Experts of a small language model: 7195 steps.
Below are experts of layer 9 (counted from 0) of a mixture-of-experts language model. Rows are named router (the router's row for the expert) and show model dimensions 128-159. Each number is 500 + 25 x the weight over its row's rms, rounded and kept within 0 to 999. Numbers have three digits each.
After each expert's rows: a language model's description of what the expert responds to. This comes from a sample of Wikipedia text that the model never trained on.

# expert 34
router:486506484456460487475498457464533458502505481494506504530501502515515506552510485486481537521473
It responds to: Sports match narration. Words in game reports for football and soccer, such as kick, touchdown, shot, scored, extended, of the game, tie the game.

# expert 36
router:502504521450483461485521454498500482546491529464506490499508523506493501496525482503488549514467
It responds to: Sports club context. Team names, club words and table cells in sports articles, such as FC, Red Sox, Deportivo, United, playing for the.

# expert 61
router:486526477481508505501535469516523480516473518507470467521507519520508492537489498466486546502454
It responds to: Noun suffixes, Indian names. Suffixes of action nouns such as -ation, creation of, acquisition, appointment, plus syllables in Indian names and film titles, e.g. Dev-ara, Srad-ha.

# expert 41
router:486566493506475487490515473487530488507494523502462480507458512528533484521507478479505517516493
It responds to: Math and bracket symbols. LaTeX and math notation such as backslashes, dollar signs, underscores, carets, and opening brackets or parentheses, as in "$(m" or "[G]".

# expert 42
router:456546491507474473524476470509518502523485503507509474483467531492536458503502458490451529502469
It responds to: URLs and odd symbols. Pieces of website addresses after Website:, such as .com, /, =, plus IPA letters and rare script characters like ə, ʔ.

# expert 16
router:481510536461474466491518462477499475529464512478479496517480504521565514525524466499489528516475
It responds to: Table headers and list fields. Table header cells and infobox or list field labels, such as Title | Role, Ship | State, Coordinates:, (born, as in cast lists.

# expert 3
router:477541499483503498491499485478517475512474505500513482490491526514537503502522470459467505492503
It responds to: Thousands and building materials. Digit groups after a comma in large numbers such as 18,000 or 11,400, plus material adjectives like brick, stone, wooden, slate.

# expert 40
router:508490513511438503472507464483540540522459518486481457492480520516568511514521452461488520496480
It responds to: Consonant-cluster name pieces. Word pieces inside surnames and foreign words, often after k or ch, such as -kov, -worth, -mann, cantankerous, chamfered.

# expert 2
router:480523499455514496504510463462526493514502546499445513487475540496522499527549465464471506514442
It responds to: Social descriptors, table names. Adjectives and nouns for social, legal or medical topics such as free, sexual, criminal, labor, Civil; also word pieces after "| L" in table cells.

# expert 47
router:454506499497485467458527480490517493528468509495496491537479552555512489537525467525515514528477
It responds to: Ordinals and superlatives. Quantifying or ranking words after "the": the first, one of the, most, earliest, largest, consecutive, also title words like The Young.

# expert 0
router:479513507500468521469522486463484514547494527463525505536500547497543483524496487496479535514466
It responds to: Mid-word name pieces. Middle syllable pieces inside proper names and rare words, often after R or Br, such as Br-une-i, Bal-uch-istan, Ra-und-s.

# expert 1
router:480554507500507502491530476502506480519495504497487463486477521499507469506526447495462518501486
It responds to: Table row starts. Tokens opening a new wiki-table row after a line break, mostly row numbers, years, Win/Loss and football positions, e.g. 8, 2015, DF.

# expert 45
router:514502500513478476529497456472490477510461531506480489499453516523509510497514460476497521548473
It responds to: Political party names. Party names and abbreviations in election tables, such as Democratic, Republican, Liberal, JD(S), and capital-letter name starts like K, H, P.

# expert 53
router:463519497484493506484530459472519469498515518498489450485501486509515516535516466473491534541472
It responds to: Critical reception. Review and reception sections: "According to", critics, praised, review score tables with outlet names like Exclaim! and The Line of Best Fit.

# expert 17
router:475545510476472511524511488501511466506480548467477470531494539506498475516517457484503525500482
It responds to: List separators. Commas, semicolons and "and" joining items in lists and enumerations, such as "), and", "; and", "s, and", ", as well as".

# expert 19
router:499485527475475492498549462475514482528460513483501515505456512510519498541494486508470513504493
It responds to: Names beginning with B/K/R. Opening syllables of personal and place names, mostly in sports tables, such as Ben, Rob, Carl, B-ud-apest, V-arg-as, Kas-radze.

# expert 57
router:475537534495487489499535479500490482531468518479511495531438534525518505512531443497478535507477
It responds to: Paragraph starts and artworks. Paragraph breaks, words for creative works (poem, song, artwork, photograph), and pieces of ISBNs and table numbers.

# expert 51
router:449546518462472492472476472471509481519472545490496504512479531507514497510485460498460513514494
It responds to: Royalty and lineage. Phrases about kings, reigns and descent, such as king of, son of, daughter of, dynasty, royal, ibn.

# expert 33
router:473508510471491483505497486492512495509454508528475497529482532503537470507507487472500524488485
It responds to: Scores and table cells. Punctuation and numbers in sports and results tables, such as tennis player names right before set scores 6–4, and goal counts.

# expert 27
router:469525504493456480477506481483498473511490504480485483542498518529521476530530493482513529510517
It responds to: Conjunctions and prepositions. Clause-linking words inside running prose, such as when, while, until, than, between, from, by, as.

# expert 62
router:477510514481489452493498461455515461509463510492502451528462523544522481509521452508541525513453
It responds to: Taxonomic authorities and dates. Genus name endings and species authority names in taxonomy infoboxes (Walker, 1860; Thomas, 1911), plus month names in dates like "on December".

# expert 30
router:505536502468490461503518498463511448506493520470499458488496514513528469520510428485502493525481
It responds to: Openers before a comma. The end of an introductory phrase just before a comma and the clause subject, such as In May 2017, Initially, As a result.

# expert 15
router:487533491497454470500479468505507516512461506496484478507462539515519475531497452481489545506500
It responds to: Film and company names. Endings of proper names and film or company words, such as plc, Films, Productions, television series, and surname pieces like -berg, -an.

# expert 31
router:458518487484475472515501475494517479531486503476469476503474530499521475509495509505498523530504
It responds to: Location phrases. Place phrases and compass directions ending a clause, such as in Brazil, in London, to the north, southeast, and years after in.

# expert 54
router:481540502506479477468513478477495497522498491503473458527499528530504479544500463513497514492471
It responds to: Syllables after S. Word pieces right after an initial S in names and terms, such as S-ah-ay, S-ind-en, S-and-efjord, S-aur-ischia.

# expert 37
router:470526526503475486462520498480507498507470509469491487475470521532526528520491461497490552533486
It responds to: Ships, crews, arrests. Verbs and nouns in accounts of ships, troops and prisoners, such as crew, arrested, released from, removed from the, sent to.

# expert 44
router:470539498478491481488526476459499458522493524482520499541486516524533499515494460510492528547470
It responds to: Film and episode descriptions. Words about films, TV episodes and characters (episode, story, role, Starring), and line breaks around Premise or Voice cast sections.

# expert 6
router:472545516499490500518526507473512480515482506498495455503479503509523487505500472489478490524477
It responds to: Surnames and title words. Name words and title pieces right after a first name or opening word, such as Baldwin, Al Davis, Crown Lynn, Treze Dias.

# expert 21
router:488513511516459493492502452495519504528494521490503462496506557551521502511502513482474502517491
It responds to: Universities and degrees. Academic contexts with University of, School of, professor of, and degree abbreviations opening after a parenthesis, such as (MSc, (JD, (MFA.

# expert 23
router:464539519464489494485507487482508491525477512488478478521493525524532498509499454483484515530492
It responds to: Predicate verbs and stems. Main verbs and verb stems after subjects or "to", often legal or reporting verbs like ruled, determined, notified, stated that, consider.

# expert 38
router:473535523483488482497530482470494487516478512520494483513475528510509490512512476499487528532504
It responds to: Narrative clause continuations. Past-tense narrative words and connectives such as "However,", ", but", ", although" and clause endings like unsuccessful, reversed, damage.

# expert 58
router:489529509482490447482479461484548506517474473470483465549505533515541496496515455503509532528523
It responds to: Coordinates and French words. Coordinate markers like "- Coordinates:", ″N, ″W / in place infoboxes, and pieces of French or Nordic words, such as du, petit.

# expert 28
router:506533523476481518486517464495541487560466543483461444520487502507526506504501507469500529552478
It responds to: Pieces after initial P. Word pieces right after a capital P, D or F starting names and words, such as Montpelier, Peschke, pencilfishes, Pokémon.

# expert 48
router:454549503493499485499497526459531483521479504529521458507488513520551487480526488475473517504469
It responds to: Biography lead dates. Birth and death dates, (born, (aged, and pronunciation brackets opening biography leads, such as (1936–2020, (born in 1979.

# expert 5
router:480526502501493478495518454492501485514476545496495440499487515541548482513520430490469515510486
It responds to: Bibliographic citations. Tokens inside reference and bibliography entries: journal titles, publishers, page counts, ISBN, et al., pp., as in "Society." or "274 pp".

# expert 25
router:466529525481483490504515486450507480504500492502501459497482506525549478511491472477479520499467
It responds to: Review ratings. Scores and numbers in critics' ratings and reception sections, as in 3 out of 5, gave the album four stars, Review scores.

# expert 43
router:474539518476490478515515487480520472527500518463461516490489513514521497535497462471496516508489
It responds to: Region and title starts. Table cells naming regions or titles, such as | Central in Thai province lists, tropical, | South, and opening title words.

# expert 55
router:493543516484461495475525485465543486510494515496498474500492532525514502520512460489496538513478
It responds to: Names in data tables. First names and word starts in election, sports and taxonomy lists, such as Paul, Johnny, S-olomon, Cru, and cell breaks after numbers.

# expert 35
router:452513505460467516527506474486487500512463518484523533512480514522537486506546455489498505509450
It responds to: Pieces after capital H. Word pieces following a capital H (Hackney, Haifa, Hence), plus table cell starts after pipes such as "| Kitt Peak", "| Best".

# expert 10
router:462528526501513509469473491491524501508485509469460492490474543537517479544534500478484491538462
It responds to: Mid-word pieces, demographics. Middle word pieces and table separators, common in census demographic tables and foreign names, such as forbidden, placebo, conveyor.

# expert 46
router:470540530469490495487521499484503503537449556472508504515487543489530480507523487503506494529496
It responds to: M-name pieces in tables. Word pieces after M or Mac in names, often in filmography or sports tables, such as Memphis, Mamangam, MacNaghten, Mahler.

# expert 9
router:487513480469467489471479462509503493503479521498461472539475525507515527519519464481485518522501
It responds to: Infobox and table fields. Field labels and values in infoboxes and results tables, such as Kingdom: Animalia, Total votes, Mayor, country codes like BRA, POL.

# expert 14
router:467499536498480481542527514493517493517484503496490501513476561523527496495530468471495518527508
It responds to: Table header sequences. Numbers and separators in counting sequences and table headers, such as consecutive years, round numbers "1; 2; 3", and "Votes | %" headers.

# expert 39
router:432475509469469481499534423473491484513510504493464481517478549515505466508480490481471541534511
It responds to: Events and venues. Words naming or placing events, such as at, Festival, concert, Show, Tour, Arena, and was held at.

# expert 18
router:479535500479492495485490480453519479518482533472476484538475517531488488511547495531481489489493
It responds to: Scores, counts, dates. Numbers in scores, records, dates and tables, plus number words, such as 15–9, 9–1 record, nine points, October 4.

# expert 7
router:486497528498477510521544479478503505515489519445492536512489537504518481552520448493498511497455
It responds to: Mid-name word pieces. Short inner pieces of proper names and words, often after a capital initial, as in El-od-ie, O-vert-ime, L-ug-osi, L-ob-el.

# expert 26
router:492521524509496504477492461488525470535477530486503522481452527513509508520558505503470532525486
It responds to: Foreign name fragments. Inner letters and syllables of foreign or unusual proper names, like Anschluss, Kluivert, Huawei, Zi, Čech, often Dutch, Chinese or Slavic.

# expert 32
router:473527516514500472509506500491525499508478517504500480497472559526518498499486489487519546486466
It responds to: Numeric table values. Numbers and decimal digits filling statistics tables, such as totals, percentages, population counts and climate figures like 104.5 or 1,593,625.

# expert 13
router:481521516491502489541496488482504484532488550509513509502495544501530517490530488506491508502468
It responds to: Non-English name syllables. Vowels and short syllables inside Asian and other non-English names and song titles, such as Che-e, Pe-eney, O-o, Gom-athi.

# expert 20
router:445526479473489468514504481485511509506467545460512477508518561507523497530527462499510517506499
It responds to: Line breaks before headings. Line breaks ending lists, tables or infobox fields just before a new "= Title =" article heading, plus taxonomy lines like "- Binomial name".

# expert 56
router:466509521487491477517533461481537476535486542449481451482477537505499492518495481496491528540470
It responds to: Section and table starts. Paragraph breaks before "==" section headings and the first header cells of tables, like "| Party", "| Year", "==See also==".

# expert 29
router:486493515479464471458515452469507513550491530466485478522499523508525516526498476486490553529490
It responds to: Storms, labs and numbers. Tropical storm reports (wind, typhoon, Iwo Jima), "National" in laboratory names, and name or number pieces in sports tables and vote totals.

# expert 24
router:488558516492467512533517474490509467516490530511496454498464539530489493534516458504499527524483
It responds to: Table row breaks. Line breaks and pipe separators that end or start rows in wiki tables of league results, elections and rosters.

# expert 8
router:446508501490476489491540473491498477521487551473480473511485548519540488517520462492488509528483
It responds to: Table row separators. Pipe separators and closing brackets ending table cells or rows, especially after names or scores in sports, election and filmography tables.

# expert 60
router:484519498502490500500516456483515488521490509495468472527485499475510510531473483488500519501458
It responds to: Athletics results tables. Event names, row starts and marks in Olympic and championship results, such as World Championships, Women's, long jump, 16.97 m.

# expert 50
router:472538498485471457520484456502504503495463519496465446519491512524552485522495493476466501545494
It responds to: Infobox location fields. Line breaks and values in infobox fields about places and people, such as Location, Coordinates, °E, Place of birth, Country.

# expert 12
router:489518507466480460504515488500517466524472518502481447528499528522536478500529448475467523524482
It responds to: Inside parentheses. Tokens just after an opening parenthesis, mostly years and numbers or first words, such as (2015, (UR 1281, (now, (F.

# expert 52
router:459524535502456474522502468472496495509489497498509470533489513520525486533490492481494519502483
It responds to: Numbers and results separators. Digits, closing parentheses and pipes in sports result and statistics tables, such as (QAT) | 10.04, (age 73), percentages.

# expert 59
router:506543501492505471514523459467553460524489481472463462537499511500530469551503473506499542517481
It responds to: Geography and landforms. Landform, waterway and direction words in geographic or route descriptions, such as river, ridge, moraine, outcrops, north, and highway "travels".

# expert 49
router:471534550472503471516519500497515494537501532501504473496492514526532491508526487491476524514443
It responds to: Personal life details. Biography and plot words about family, jobs and upbringing, such as family, grew up, worked as an attorney, Occupation:.

# expert 11
router:449528494487485507515494472497498479524490509475465495495513535541538457540517449486495548534463
It responds to: Sentence and word boundaries. Sentence-final periods, line breaks and the sentence-opening The after them, plus the word piece "an" (Dipanjan, Jean) and modals can, may, could.

# expert 22
router:488542517494467492505537452502492473518481521475506492497466531491526495526515488470498533547496
It responds to: Greek-root science words. Word pieces after A or An in medical and scientific terms, such as anterograde, autophagy, human, neuro, psych, plus acronyms.

# expert 63
router:477504482477484472475520460485523517514464516484503470514487544494525501521490478471476522532490
It responds to: Taxonomy and infobox headers. Latin species-name pieces like -ic- in ruficollis, plus infobox headings such as Scientific classification, Personal information, coordinate separators.

# expert 4
router:499563504487460467481538474513537471526473532467503497523534526511530501514532459507465534500506
It responds to: Aircraft and technical terms. Word pieces and hyphen or slash fragments in technical or aviation text, such as aircrew, fuselage, cargo, steam, pantograph.